{"num_hidden_layers": 14, "hidden_size": 96, "n_experts": 64, "experts_per_token": 1, "d_expert": 352, "d_shared_expert": 0, "hidden_act": "tanh_gelu", "moe_layers": [0, 1, 2, 3, 4, 5, 6, 7, 8, 9, 10, 11, 12, 13], "router_score": "sigmoid", "normalize_top_k": false, "routed_scale": 2.0, "balance_loss": 0.0147, "balance_bias": false, "scale_expert_input": true, "init_std_router": 0.00888, "lr_router": 0.0022, "num_attention_heads": 3, "num_key_value_heads": 3, "head_dim": 32, "vocab_size": 8192, "norm": "layernorm", "norm_place": "pre", "norm_eps": 1e-06, "positions": "learned", "qk_norm": false, "attn_scale": 0.177, "tie_word_embeddings": true, "parallel_block": false, "init": "normal", "init_std_qkv": 0.0575, "init_std_o": 0.0714, "init_std_up": 0.0823, "init_std_down": 0.0823, "optimizer": "soap_variant", "learning_rate": 0.00844, "weight_decay": 0.0, "lr_head": 0.0165, "max_grad_norm": 2.0, "warmup_steps": 200, "schedule": "wsd", "decay_fraction": 1.0, "decay_shape": "linear", "final_lr_fraction": 0.0, "batch_tokens": 131072, "max_seq_len": 384, "doc_mask": true, "train_tokens": 609700000, "max_steps": 4652, "dataset": "wikipedia_en"}
Below are experts of layer 5 (counted from 0) of a mixture-of-experts language model. Rows are named router (the router's row for the expert), up (a neuron's input weights, with its number) and show model dimensions 0-95. Each number is 128 + 32 x the weight over its row's rms, rounded and kept within 0 to 255.
After each expert's rows: a language model's description of what the expert responds to. This comes from a sample of Wikipedia text that the model never trained on.

# expert 9
router [ 78 176 164 119 140 160 173 186 126 148 153  96 148 136 138  86 131  74  88 108 103 156 165 156  62 131  98 134 144 155  73  99 130 123 129 144 160  98  95  93  91  93 109 147 104 148 101 139  84 117 181 151 163 154  94 101 147 158 115 110 142 120 185 116  97 116  98 110 104 155 133  86  93 111 105 117 158 107 217 177 150 109 128 161 143 206 153 105 103 145 173 113 167  74 153 165]
up0 [153 156 153 106 180  73 127  99 119 123 138 123 149 117 150 179 120 103  90  96 128  87 149 147 148 120 122 127 167  88 152  78 129  96  82 167 151  49 149 138  93 116 140  46 131 123 119 143 106  91 111  72 133 102 137 126  99 161 157 110 181 129 107 175 176 110 155 142  99 127 130  91  67  91 144 157 115  86 168 136  69 116 105 140 138 104  78 153 167 144 205 181 158  88 146 102]
up1 [121 155 126  80 112 131 179 123  56 194 121  87 123  83  93 153 101 117 178 133 110 150 175 112 148 101  72 166 141 114  70 116 120 154 108 115 119 112 133 136 115  82 178 124 116  92 131  50 117 111 135 189 112 138  92  65 143 131 118  92 128 122 130  96 132 100 151 128 178  70 156  27 131 154 117 106 124 157  99  87  73  97 164 124 124 126 135 108 103 140  94 116 121 134  92 170]
up2 [111 143  94 153  95  99  57  99 174 187 115  90 157  94 137 123 146 164 127 117 110 107 152 141 150 125 140  95  86  79  91 154 142  98 137 131  91 145  76 114 141 132 156 113 166 166  71 121 112 135 123 173  66 137 122  93 137 158 145 145  89  83 142  91 165  57  87 122 188 130 158 106 165  74 128 166  95 105 124 135 123  91 152  63  99 131  56  75 111 112  93  91 113  93 121 121]
up3 [130 177 119 108 135 125  88 139 147 174 149 145  81  89 162  82 130 142  97  91 180 120 130 125 120  89 168 158 163 142 102 129 104 122 191 140 161 114 150 141 182 142  95 120 109 130 140 170 137  89 126 145 116 101 125 103 173 150 132 120 198 180 159 131 145 183  85  76 155 166  99 175 158 168  99 116 172 170 164 148 111 141 233  97 153 109 119 113 161 129  62  98 144 123 162 156]
up4 [119  67 118 133 118 123  89 103 115 147 159 233 162  62  98  94 153 135 135 106  70  78 161  76 102 161 126 118 121 113 137  94 127 100 147 103 145 138 137 125 183  95 113 150  79 121  71  98  91  97 131  97 144  97 134 123  64 132 130  54 148  95 149 124 112 162 120 101  96  94 141 185 100 153 148 114 147 150 123 174 132  99  78 157 118 169 175 146  89 142 127 161  87 148 159 100]
up5 [169 150 120 153  93 156  84 144 180 146 128 110 122 110 138 180 124 134 122  84 123 123 198 146  82 113 116 145 134 154  93 137 117 130 101 166 160 123 128 165 172 133 148 102  98 145 156 138  84  89 124  96  68  78 110 106  60 117 112 151 221  92 165 141 120 219 109 124 138 149 126 156  93 136 207 142 185 158 100 147  93 120 125 159 158 164 168 101 152 122 116 142 154 164 139  91]
up6 [133  94 104 126  79 140 152 133 140 139 158 113  53 149  51 129 127 109  87 110 131 101 100  90 138 160 132  79  96 133 119 148 105 126 106  70  74 116  89 168 116 190  58 166 120 172 171 116 122 127 133 167 156  87 169 128 136 142 124 120 133  76 171 133  62 123 169 106 109  86 124 142 118 157 114 152 152 110  86 238 149 146 107 111 138  83 157 136 127 123 101 144 167 164 134 148]
What it handles: Nationality adjectives. Nationality and country words after the or an, such as American, British, Japanese, Chinese, Korean, plus spaces before non-Latin script.

# expert 30
router [ 88 146 167 150 152 181 175 127 110 129 169 203 188 150 119 124  87  65  65  84 113 161 110 168 117 112 128  81 116 121  89 101 116 119 180 135 142 164 127 100 118 138 139 107 123 119 116 129 111 127 159 164 148 130  61 143 135 177 136 169 128 114 156  99  87  95  75  51  84 107 194 117  96 132 143 124 105 124 167 137 148  88 116 114 130 169 145  75 124 170 175  99 161 142 153  87]
up0 [115 139  87 173 133 150 128 102  95 163  94  85 121 127 102 127 106 139 115 150  99 109 176 177  78 115  75 103 127 119 121 182 106  91  91 131 175 116 139 177 126 145  82 178 135 117 161 112 156 135 133  85 106  75 157 136 116 183  92 103 160 197 136 126 118 101 171  77 130 130 130  98 125 190 200  75 171 131 109 134 173  68 102 153 102 152 147 115  97 103 156 103  81  89  92 160]
up1 [167  87 144  59 145 105 128 101 128 168  74  79  95 136 136 157 126 123 157 151 167  21 164 110 105  83  52 153 136 112 129 143 117 169 113 124 139 145 116  55 133 103 157 121 154 111 150 125  96  65 115 137 127 167 126 139  96 167 128  66 119 123  98 151 151 118 175 120  91  97 111 147 156 106 129 137 162  92 159 133 129 146 153  54  73 161 122 160  96 132 141  90  88 104 103 147]
up2 [117 105 105 158 153 105 166 128 123 147 185 107 133  92 113 169  67 126 141 117 140 122 151 125 145 105 149 180 137 179 154  98 147 141 131 102 171 155  58 133 149 162  76 142  80 146  57 114 144 153  73 136 102 125 145 101 166 182 148 145 154 129 118 170 138 166 110 128 119 196  64 173 129 101 146 106  91  88 146  90 114 104 111 104 159  99 169 133 182  56 121 167 166  97  79 107]
up3 [154 177 134  98 186  75 116 129 118 109 160 136 109 171 121 193 124 150 116  87 170 110 178 110 117  95 121 140 138 151 114 130 169 201  95 138 176 135 124  98 172  98 119 160  81  93 100 116 145 117  89 192 177 159 167 201  95  98  82  76 125 135 126 145 136 155  87  98  79 164 121 118 122 132  90  75 187 128 153 131 156 143  79  71 109 158 139 122 132  95 108 116 147 128 165 121]
up4 [120 138 129 129 169 106 125 155 124 108 124 125 133 127  83 113 170 159 127 130 146 142 132 114 104 220 148 138 127 121 107 153 159 130 178 118 137 110 143 141 142 117 191  54 130 143 121 203 108 125 120  55 114  98 145 139 129 120  84 104 152 115  86  60 141 173 120 110 156 101  39 109  87 162 167 137 159 132 142  74 141 130 144 109 177 107 178 210 120  75 158 115 120  93  90  98]
up5 [135 175 186 111 121 129 115 106 104 119 129 149 144 109 133 114 183 169 142 113 123  76 155 144 132 143 156 177 155  66 136 105  57 157 129 144 174 103 105 137 163 142  92 107  97 130 147 154  85 115 103 111  69 144 163  97  87  95 153  93 139 163 121 115 144 185 140 109 198 125 112  60 149 120  85 104  95 145 142  75 118 160 113 101 123 186 170  78 137 104 112  49 112 167 184 136]
up6 [137 122 120 137 163  93  86 129 142 103 192  94 103 116 115 125 161 103 122 132 100 162 185 114  86  98  75 166  67 123 168 117 177 130  94 157 152 168  86 153 125 154 147 106 154 187  90 141 127 143 137  88 115 183 152 139 178 149 172  55 124 162 154 164 130  89 146  90 112 195 125 119 197  82 156 128  71 140  93  99 118 130  91 136  79 126 115 153 109  95 118 135 177  84 117 133]
What it handles: Currency signs and years. Dollar and pound signs before amounts, and the numbers that start years or figures, like $150,000, 18-, 185-, US.

# expert 54
router [ 79 178 166 121 142 162 174 188 128 149 155  98 150 138 140  87 132  75  90 110 104 157 166 157  64 133 100 136 146 156  75 101 132 125 131 146 161  99  97  95  93  95 111 149 106 151 103 140  86 119 182 153 164 156  96 103 148 160 117 111 143 122 186 118  99 118  99 112 106 156 135  88  94 112 108 119 159 109 218 179 151 111 129 163 145 207 154 107 105 147 174 115 168  75 154 166]
up0 [102 120 158 134 128 164 150  83 159  92 139 120 116 173 169 104 164 157 134 105 104 168 113  95 115 140 167 129 105 107 107 135 145 162  87  92 154 117  58 139  83 130  81 187 130 102 146 125 142 115 134 110  95  56 132 167 148  80  85  53 165 143 116  94 115 154  85 185 109 163 132 125 133  97  48 128 112 110 129  52 169 133 120 143 125 102 135 138  61  83 103 150 142  94 113  78]
up1 [145 113 143 124 187 182 175 148 147 139  80 111  89 123 131 124 153 128 158 101 124  91 137  98 157 134 103 154 115 229 122  66 145 159 154 169 115  93 149 140 174 142 140 108 177 159 162  74 124 123 112  98 137 149 186  81 141 172 177 108 116 116 129 149  76 105 169  79 126 172  56 149 139 154  93 176 127 154 113 142 107 189 108  90 127 106  99 104  93  80 151 125 152 108 123 158]
up2 [133 126  64 129 126 106 152 135 208 147 110 184  82 110 114 169 115 150  90 118  74 183 140 178 118 185 117 157 159 167 108 113 170  80  80 141 137 104 165 139 140  98 159 186 133 125 147  64 154 139  58 135 177  83 103 134  96 116 182 107 142 110 134 175 146 152 117 113 184 149 137 166 101 133 172 117 169 134 159 132 114 111 129 140 134 108 130 197  89 170 126 128 174 103 117 136]
up3 [ 90 122 131 171 132 135  94 133 153 131 193 143 122 125  82 130  91 119  92 132 174  64 125 105  76 114 156  91 147 120 109 112  91 139  70  65 145  54 136 119 108 106 139  83 114 144 105 104 101 156 144 106 126 157 120  48  75 119  88 138 110 140 168 118 163 189  85 100 130 111  96 143 130 110 131 141  66 173  84 162 123 120  96 171 135  99 133  76 137 121  74  75 135  66 122 107]
up4 [137 118 149  90 158  68 133 124 137 187 147  72 102 119 136 157  89  78 109 133 149 119  97  94  97  62 129 118  87 133 109  97  87 130 143 176 113 146 155 135 138 167  59 157  93 127 147 153 148  95 114 188 220 147  86 201 130 154 135 151  95 206 117 104  88  73 118 143 146 133 109  94 109 151 123 126 134  72 140 116 134 124 131 109 107 151 134  92 149 173 162 141 116 111  74 157]
up5 [152  52 133 150 122 149 145 102 126 143 220 131 114 160  85 132 146  61 104 128 195  82 127 107 160  80 107 125 139 152 131 134  95 131 116  98  90  84 144  78  96 105 142 151 138 144  60 101 132 105 127 116 108 179 168 125  86 145 139 130  82  94 147 128  88 133 100 112  88  96  82 164 118 101 104 138 122 230 111 126 156 148 126  72 126 103 139 183 149 156 119 160 114  89 108 108]
up6 [100  99  90 200 165 107 130 139  77 168 145 132 130  90 103 106 104 116 171 148 121  97  81 150 101 108 147  45 139 148 134 163 124 121 141 108 206  65 124 156  55 133 134 163  94  97 136 124 109 158 139 163  93 136 205 120 121 145 202 128 151 108 128 124 134 108 147 157 122  84 166  56 139 154 172 121  92 143 120 139 135 187 179 119 107 176 142 102 114 145 166 120 130 137 118  99]
What it handles: Empty cells and years. Blank cells and pipes in squad or stats tables, years like 2016, 2019, and middle pieces of words like royalty, worldwide.

# expert 19
router [ 79 178 165 121 142 162 174 188 128 149 154  98 149 138 139  87 132  75  89 110 104 157 166 157  63 133 100 136 146 156  75 101 132 124 131 146 161  99  96  95  93  95 111 149 106 150 103 140  85 119 182 152 164 155  96 103 148 160 117 111 143 122 186 118  98 118  99 112 106 156 134  88  94 112 107 119 159 109 218 179 151 111 129 163 145 207 154 107 105 147 174 115 168  75 154 166]
up0 [113 130 105  86 159  83 109 156 139 132 172  83 124 109  93 153 143 150 139 187 122 106  67 106 133 112  97 159 158 174 110 127 114 176 104 140 102 150  49  85 151  73 148 104 100 149  53 133 127 168 111 160 137  78 146  86 144 179 141 156 170 197 112 171 134 182 148 120 102 154 113 130 133 172 113 150 119 164 162  80 110 147 141 148  99 148 167 136 157 114 198 108 131  66 133 142]
up1 [189 104 139 184 146 134  96 199 102 144 155 135 148 160  87  91 150 146 105 126 160 127  87 105 185 125  89  77 156 156 153 150 172 126 125 127  85 140 102 118 119 118 136 214 123 107 105 108 134 108 113 114  91 161 152 127  70  86 116 103 105 114 155 106 129 164 159  89  77 135  80 108 133 100 185 154 157 172 167 127 117 176 142 178  98 119  94 129 194 141 121 167 158  56 146 134]
up2 [ 96 101  96 173  96  94 147 172 143 105 131 187 156  81 115 125 120 105 137 110  65 145  86 149 187 174 145 107 101 118  87 169 157 108 139 117 116 116 140 174  96 132  71 159  73 131 146 141 150 150 126 144 152 125 100  83 125 156 140 107 141 109 101 196 154 146 115 140 137 167 138 156 130 124 161 122 103  88 106 133 169  95 130  59 123 166  69  45 170 101 128 199 188 132 153 129]
up3 [141 103 132 117 167 146 124 150 122 181 119 127 104 131 133 128  96 152 101 174 116 131 142 159 153 160  75 136  62 169 110 151 190 187 107 144 187 122 101 151 123 150 149 169 158 127 123 208 135  83 154 129  98 112  96  93 102 101 178  99 150 149 155 140 174 164  90 102 155 114 118  79 195 128 166  92 132 193 147 155 120 129 162  66 163  74 179 161 126 119 166 119 138 125 161  85]
up4 [128 157 119 128  65 138  78 136  97 203 126  79 128 128 139 132  74 110 151  95 113 116 141  82 136  82 163  59  91 127 124 145 150 113  97 128  70 138 140 113  97 151 151 112 180  40 148 117 143  52 156 151 133 127  60  84  97 150 155 125  49 134 132 150 127 170 131 106 109 105 139  86 126 153 128 145 119 129 132 119 106 153 112  77 184 142 163 102 154 117 197 144 157 132 109 117]
up5 [115  89 171 135 107 141 133 102 175 187 123 117 142 116 132 142 114 152 111 107  40  93 166 103 144 109 203 201 142  89  62 151 170 141 141 143  88 132 140 172 124 126 144  53 177 137 192 135 159  67 132 122 113 163 161  77  87 129 170 133 140 106 127 161 124  85 149 117 183  87 133  92  67 146 126 147 108 116 155 100  99 107  79 142 133 128 104 107 106  96 107 125 122 134 132 158]
up6 [ 85 134 143  98 108 143 206 114 112 104 158 118 162  52 176 162 119 118  51  94 117 114 124 110 123  89 139 110 179  61 143 109 124 135 116  42 137  62 187 120 100 130 100 124 131 108 124 120 110 144 138 140  97 172 127 120 133 117  99 129 123 148 114  90 102 146 137 180 165 123 169  88 168 155 171 102 151 132  78 121 174  77 127 176 127 114 173  53 142 137 112 158 142 153 148 134]
What it handles: Narrative function words. Conjunctions and prepositions in prose about people, such as that, to, as, of, until, plus name starts like Sa, Bab, Ak.

# expert 60
router [ 79 179 166 121 143 162 174 188 128 150 155  98 150 139 140  87 133  75  90 111 104 158 167 158  64 133 100 136 146 157  76 102 133 125 132 146 162  99  97  95  93  95 111 149 106 151 104 141  86 120 182 153 165 156  96 103 149 161 118 112 143 123 186 118  99 119 100 112 106 157 135  89  94 113 108 120 160 109 219 179 151 112 130 163 145 207 154 107 106 147 174 116 168  76 155 167]
up0 [114  87 100 112  73  93 142 145 138 116 138 156 147 140 151 135  81  93 127  93 160 157 138 143 176  89 175 143 115 138 140 102 105 101  90 154 118 107 170 129 114  81 104 154 148 148 169  73 122  60 136 125  85 136  86 143 180 188 128 117 143 119 164 102  70 125 150  60 104 146 119 176 130 163 140 152  98  89  72 149 121  85  98 137 113  64 150  89 165 120 131 120 145 151  55  54]
up1 [ 87  94  87 159 102  72 110 111 120 159 152 141  89 116 136 107  68  90 119  90  98 138 165 116  86 110 155 106 116 125 135 150 124 120 129 104  98 115 140 152 114 150 104  94 106  76 221 112 121 139 144 137  98 145 125 134 132 164 150  63 101  63  81  79  71  48 149 112 201 128 159 112 148 163 159 101 101  83 115 119 148 136 155  93 129 117  75 151  83 136 116  78 114 133 167 171]
up2 [151 186 164 148 156  81 143 158 116  47  97  92 145 127  78 149 183 131 144  76 172 120 157 113 151 130 135 116 121  96 122 134 136 173 124 135 130  71 110 158 108 107 130 118 117  92  76  87 139  66 174 145 167 117 149 120  73 142 112 140 118 112  94 123 102 144 119 118  90 116 116 114 132 124 130 129 160  83 200 170 204 113 105 130  89  78  84 195  81 111 129  98 109  90 117  72]
up3 [126 174 110 162 119 140 159 166  92 131 151  71 128 122 102 141 171 127 121 164  89 116  84 128  96 143 118 132  71 170  73 161 130  61 128 117 124 147 150 168  92 174 136 160 122 183  91 117 150 155 100 154  69 122 190 172 130 138 171  83 189 107  82 145  91 152 186 135 108 141 120 126 141 102 181 135  88 105 152 111 120  93 126  99 170 102 152  98  85 145 123 126 130 161 212  98]
up4 [165 152 159 141 103 148 171 139  86 156  98 151 189 156 123 131 150  77 133 106 116  81 122 133 164  82 107 164 166 137 175  98 134 108 118 145 130 170 145 139  97 130  92 179 149 153  90 101 117  52 109 111 152 140 210  93  92  96 202 131 132  95 101 136 182 127 106  74 113 138 184 141 114 108 134 106 178 104 176 135 170  83 120 137  95 122  45 129 161 142 124 118 104 151 118  97]
up5 [113  61 136  70 103 132 147 165 169 107 121 188 152 159 123 139 132 103 138 135 108 113 107  63 158  98 159  91 135 122 132 140 147  95  60 130  95 165 179 118 144 141 128  63 126 170 142  94  88 155 130  94  99 158 113 125 177 151 120  75 134  60 102 127 116  97 147 137  99 152 133  96  69 133  99 110 167 135 100  69 104 159  80  73 139 133 152 139 137 122 138  40  82 164 101 118]
up6 [134 111 117 187 114 124  79  94  86 113 152 170 147 123 148 123 159 107 135 109  94 119 134 140 131 162 167 160  94 152 121 190 163 122 111 108 153 132 129  86 117 134 159  98 186 113 104 118 171 133 102 129  65 158  85  95 141 150 110  61 175  95 130 200 118 140 142 147 104 111 174 139 132 172  79 112 140 101 180  95  63  99 113  53 195 103 126 147 126 149  77 119 150 169 166  86]
What it handles: Digit groups and infoboxes. Digits after thousands commas in attendance and population figures, infobox bullets like Preceded by and Density, and verbs like won, married.

# expert 32
router [ 78 177 165 119 141 161 173 187 126 148 153  97 148 137 138  86 131  74  88 108 103 156 165 156  62 132  98 134 144 155  73 100 131 123 129 145 160  98  95  94  91  94 109 147 105 149 102 139  84 118 181 151 163 154  95 102 147 159 115 110 142 120 185 116  97 117  98 110 105 155 133  87  93 111 106 118 158 108 217 178 150 110 128 162 143 206 153 106 104 145 173 113 167  74 153 165]
up0 [154 127 158  82  97  74 126 104 184 146 138 118  94 161 142 132 146 126 109 180 131 133 104 172 166 164 164 105 116 149 207 127 159 149 103 149 209  88  91 117 165 192 168 129  74 137 165 153 143 164 122 119 149 193 116 147 144 146 143  85 103 166 202 139 129 128 116 139 129 154  75 134 143 113  91 113 139 148  90 161  94 150 102  77 149 160 144 117 132 163 186 149 119 188  95 119]
up1 [125  64 136 147 128 137  91 143 100  86 168 144 135  86 146 134 129  97  93 152 162 106 125 186 135 173 187  73 153 102 144 181 146 122 152 120 121  70 131 187 182  94 116 154 141 111  79 124 125 136 133 134 181 119 120 152 101 163  85 140  82  83 110 164 154 165  68 128 127  90 158 229 165 111 149 117 155  90 122 130  84 127 151 121 109 180 150 146 118 124 128  78 146 164 182 133]
up2 [109 109 108  86 139 159 164 131  90 170 127 150 195  69 114  56 110  96 150 143 180  77 102 165  80 146 111 124 118 135 178 168  95 184  91 149 168 130 155  99 126 152 177  87  81  47 123 159  51 141 108 196 115 131 197 111 126 107  88 117 135 158 145 132 149 118 136 111 146 137 134 120 127  77  72 122 154 129 168 114 107  77 135 149 123 119 127 126 149 165 129 136 133 109 148 123]
up3 [191 155 150 135 118 118 144 144 184 144 126 145 183 126 189 104 186 154 146 146  80 138 114 108 185 162 107  94 123 143  97 125  71  91 127 159 104 140 104  68  86 152 132 130  89 120 106 122 176 109 108  54  85 134 130 144 156 103 191 147  89 149 133 115 144  89 139 111 163 117  75  70 161 151 116 158 109 123  60  58 150 118 171 130 149 145 148 161  98 136 176 100 136 105 163 124]
up4 [143 172 115  81 156 125 103  73 110 185 206 149 127 131 114 129 125 135 129 147 138  91 138 121 134 152 187 157 234 117 122 169 100 166 207 123 113 140 140 146 151 139  48 121 157 123  65 113  83 152 136 141 113  90 137  86 125 110 123 127 136 129  92 127 100 218 148 145 112 139 143 131 131 131 142 154 110 130 164 133 165 149  97 160 170 136 155 129 132 170 179 180 115  87 133 163]
up5 [ 78 144 127 100 198 147 136 154  77 130 122 149  79 125  99 171 122 112 117 129 182 100 166 151  84 125  79  37 113 102 121 122  96  89  72 151 135 182  87 125 123  89 144  86 136 120 127 155 100 118 145 135 128  82 128 123 145 118 182 146 119 104 173  69 131 146 111  78 137  88  99 151 140 138 140 121 158 137  73 160  86  95 109 208 128 122  81 150 114 137  67 138 155 186 108 114]
up6 [ 99 113 133 174 187 120 132 118 145 148 168 117 150 182 125 148 114 137 166 100 118 115 122 164 115 104  15 137 129 113 136 209  98 104 187 131 140 135 139  78  82 165 118 145 134 118  72 107 177 115 107 105 128 100 144 154 104  77 162  61  98 144 127 204  88 201 116 164 122 157 139 152  90 157 124 149  76 109 144 125 116 134 188 132 131 108 106 121 159 120 112 142 113 126 121  85]
What it handles: Numbers in tables. Single-digit number tokens and pipes in tables of scores, votes and road data, plus mid-word pieces like ta in Karnataka.

# expert 22
router [ 78 177 165 119 141 161 173 187 126 148 153  97 148 137 138  86 131  74  88 109 103 156 165 156  62 132  99 135 145 155  74 100 131 123 129 145 160  98  96  94  92  94 109 147 105 149 101 139  84 118 182 152 164 154  95 102 147 159 116 110 142 120 185 116  97 117  98 110 105 155 133  87  93 111 106 118 158 108 217 178 150 110 128 162 143 206 153 106 104 145 173 114 167  74 153 165]
up0 [114 174 126 146 146 139 184 107  72 159 122 114  95 131 162 149  92 100  92 125  89 186 145  85 117 110 172 152  77 177 107 124 175 115  79 111 156 109 172 139 155 114 110 133 101 104 123 131 133  57  88 135 114 107  73 122  98 139 126 123  94  79  79  63 107 115 160 136 124 179 133  97 169 117  49 134 153 138  92 112 115 160 128 122 132  92 120 163 109 165 115  82 160 184 200 103]
up1 [ 90  86 124 121 110  93 119  75  70 131 179 111  98 160 163  93  72 123 184  75  91 146 149 112 136 116 112 162 181 145 132 127 143 125 149 182 148 148  72 131 138 173 147 148 157 130 144 119 125 114  96 173  74 118 126  82 157  68 159  65 135 133 136 111  72 102 109 123 112 118 104  45 165 195 131 115  88 142  93 107 105 143 173 147 126 115  90  98 165 157  86 128 111 134 117  82]
up2 [168 150 151 218 177 125  85 113 149 118 169 144 181 114 148 163  98 112  75  67  84 141 132 114 155  54 115 153 117  65 135 158 198 112 133 148 141 144 174 179 149 151 117 138 129 188 149 168 115 127 138  79 115 144  91 113 130 147 118 207 126 185 150 118  95 122 117 149  93 121 136 100 175 148  81 108 184 134 122  99 178 130 146 144 180 111 118 139 143 109 111 157 144 127 128 133]
up3 [100 147 132 124  91 149 139  95 122 175  96 159 129 121  69 135 137 127  42 172 148 127  86 150 138 138  86  88 121 102 101 116 159 107  99  39 105 159  77 120 106 158 169  84 131 156 144 142 118 130 158  84 135 122  71  68 127 165 105 145 137 131 112  90 108 109 137 139  86 116 110 100 108 109 146  75 119 130 157  90 107 102  42 129 172 107 170  88 110  78 134  98 197 141  89 123]
up4 [ 99 142  94  81 161 167 141 146 122 181 119 140 111 160  94 114  77  94 155 100 147 136  98 124  95 126 132 117  75 162  90 165  73 166 184 107 135 112 156 168 100 146 182 158 135 169 109 169 136  88 101 116 119 110  97 147 119  69 135 103 123  95  77 137 136  81 117 148 194 142 169 106 118  85  87 110  83 129 167 141  57 132 169 117 127 159 114 122 159 133 158  80 158 188 174 179]
up5 [156 131 146 128 161  45 126 117 151  90 120 114 142  78 111  92 160 115 120  97 137  48 168 167 204 129  88 131 151 150 150 107 180 124 150  90 171 119 102 142 147 127 138 129 167 153 191 169 128 145 147 152  82 173  76 110  84 138 111 133 147 157 136 166 176  87 158 141 113 159 187 153 139 142 186 132 147 165 161 169 167  78 151 134 132 101 115 112 166 149 112 128 189 123  96  97]
up6 [ 52 116 176 102 150 163 147 133  64 134 108 127  92 183 171 105 174 126 121 166 122  87  98  87 163 147 131 169 123 114 134 215 194 112 116  89 130 121 111 190 105 141 141 115 136 119 169 172 184 119 121 182  84 153 108 177 110 147 132  63 140 114 153 133 147  86  71 100 151 138 155 117 108 143 109 137 127 143  96  95 127 148 120  85 163 120 102 189 109 170 115 175 128 148 138 133]
What it handles: Sentence and table starters. First tokens of phrases and table cells: The, When, Succeeded, capitals and digits after pipes, and first pieces like par, cont.

# expert 24
router [ 78 178 165 120 141 161 173 187 127 149 154  97 149 138 139  86 132  74  89 109 103 157 166 157  63 132  99 135 145 156  74 100 132 124 130 145 161  99  96  94  92  94 110 148 106 150 103 140  85 118 182 152 164 155  95 102 148 160 116 110 143 121 186 117  98 117  99 111 105 156 134  88  93 112 107 119 159 108 218 178 151 110 128 163 144 207 154 106 105 146 174 114 167  75 154 166]
up0 [135 124  44 113 192 150 118 151 129 124 215 107 142 122 128 114 149  82 141 135 119  92 127 164 110 142 170  75 107  75  62 157 133  58 147  78 112 109 170 160 111 105 144  96  96 158  73 180 129 100 151 135 133 113 124 133  90  88 146 133 112 122 112  79 142 131 128  84 163 184 183 104 112 157 107 118 121 115 136 143  79 130 134  87 150 156 218 126 152 127 103 133 124 176 146 132]
up1 [122 109 133  81 149  99 106 151 102 100  82 164 115 109 106  96 133 121 113  96  89 175 158 151 148 135 152 125 118  65  90 118  80 112 216 217 118 130 151 148 140 127 180 195  82 180 148 163  94 136 114 137 135 111 120 156  94 136 106  74  82 147 107 126 138 177 117 131 100 124 165 140  73 125 116 201 150 163 158 118 127 128  82  83  91 116 144 151  71 135 126 155 111  99 137 170]
up2 [169  77 122 116  87  89 137 137 134 100 143  88 102 148 123 120 108 127 136 105 109 106 138 117  64 134 152 204 104 132  84 136 115 114  96 190 123 114 124 144 220  66 133 160 170 180 134 151 132  82 125 161  85  91 122 102  75  84 123 138 120 143 186 179 139  84 109 179 164 184 102 161  93 130 107 140  88  87 115  85 144 115 144 179 129 132 164 155  99 125 120 110  93 150  80 117]
up3 [107  48 158 131 167 153 159 140 137 147 135 141 208 128 123 108 112 154 118  95 103 111 131 128 148 130 105 141 160  79  78 128  56 145  88 113 140 154 143  91 113 124 141 126 147 101 165 126 106 126 151  87 151 142  95 107 134  67  42  91 132 122  67 130 142 109  97 175 108 133 109  65 164 152 119  79 106 139 115 113  86 152 106 133  78 145 109  19 186 138 115 109 136 127 129 139]
up4 [ 94 153 110 125 127 142 109 132 105  98 120 149 127 147  94 157 125 172 147 107 133  60 138 112  48 142  97 165 127 172 102 132 175 115 165  86 107 140  82  84 126  71  94 129 143 172 155  61 131 196 105  99 133  67  82 129 152 103 110  59 143 207 117  99 102 130 123  74 130 152 163 173 155 136 130 117 126 117 119  94 193  94  92 103  93 111 109 136 132 142 133 179 158 164 147 131]
up5 [119 145 145 125 160 154 139 106  80  93 127 104  86 130 140 141  52 140 144 130 144 141 163 131 123  63  76 137 124  70 133 133 134 126 116  89 181 129 188 111 113 103 142 112 176 133 148 105 106 105 132 101 107 141 101  79 120 127 117 100 177 211 114  68 163 161 151 110 122 123  98 136 134 134 113 102 138  76 174 202 225 111 157  82 105 107 108  89 156 149  80  72 141 106 134 130]
up6 [111 101 118  84 108 162 128 100  91 109 103 116 124 138 128 115 137  89 159 128 133  97  92 178 150 120  69 123  99 111  83  46 135 166 166 132 101 115 141  91 164 115  70 150 134 164  59 163 153 110 132 173 132 110 150 132 113 119 100 116 158 204 138 110 144 145  94  55 184 128  75  75 154 112 106  95 110 110  47  95 162 119 127 172  77 102 135 100 162 118 148 147 125  89 109  99]
What it handles: Person given names. Common English given names and surnames such as Thomas, James, George, Johnson, plus word starts like opp- in opponent and cont- in contrary.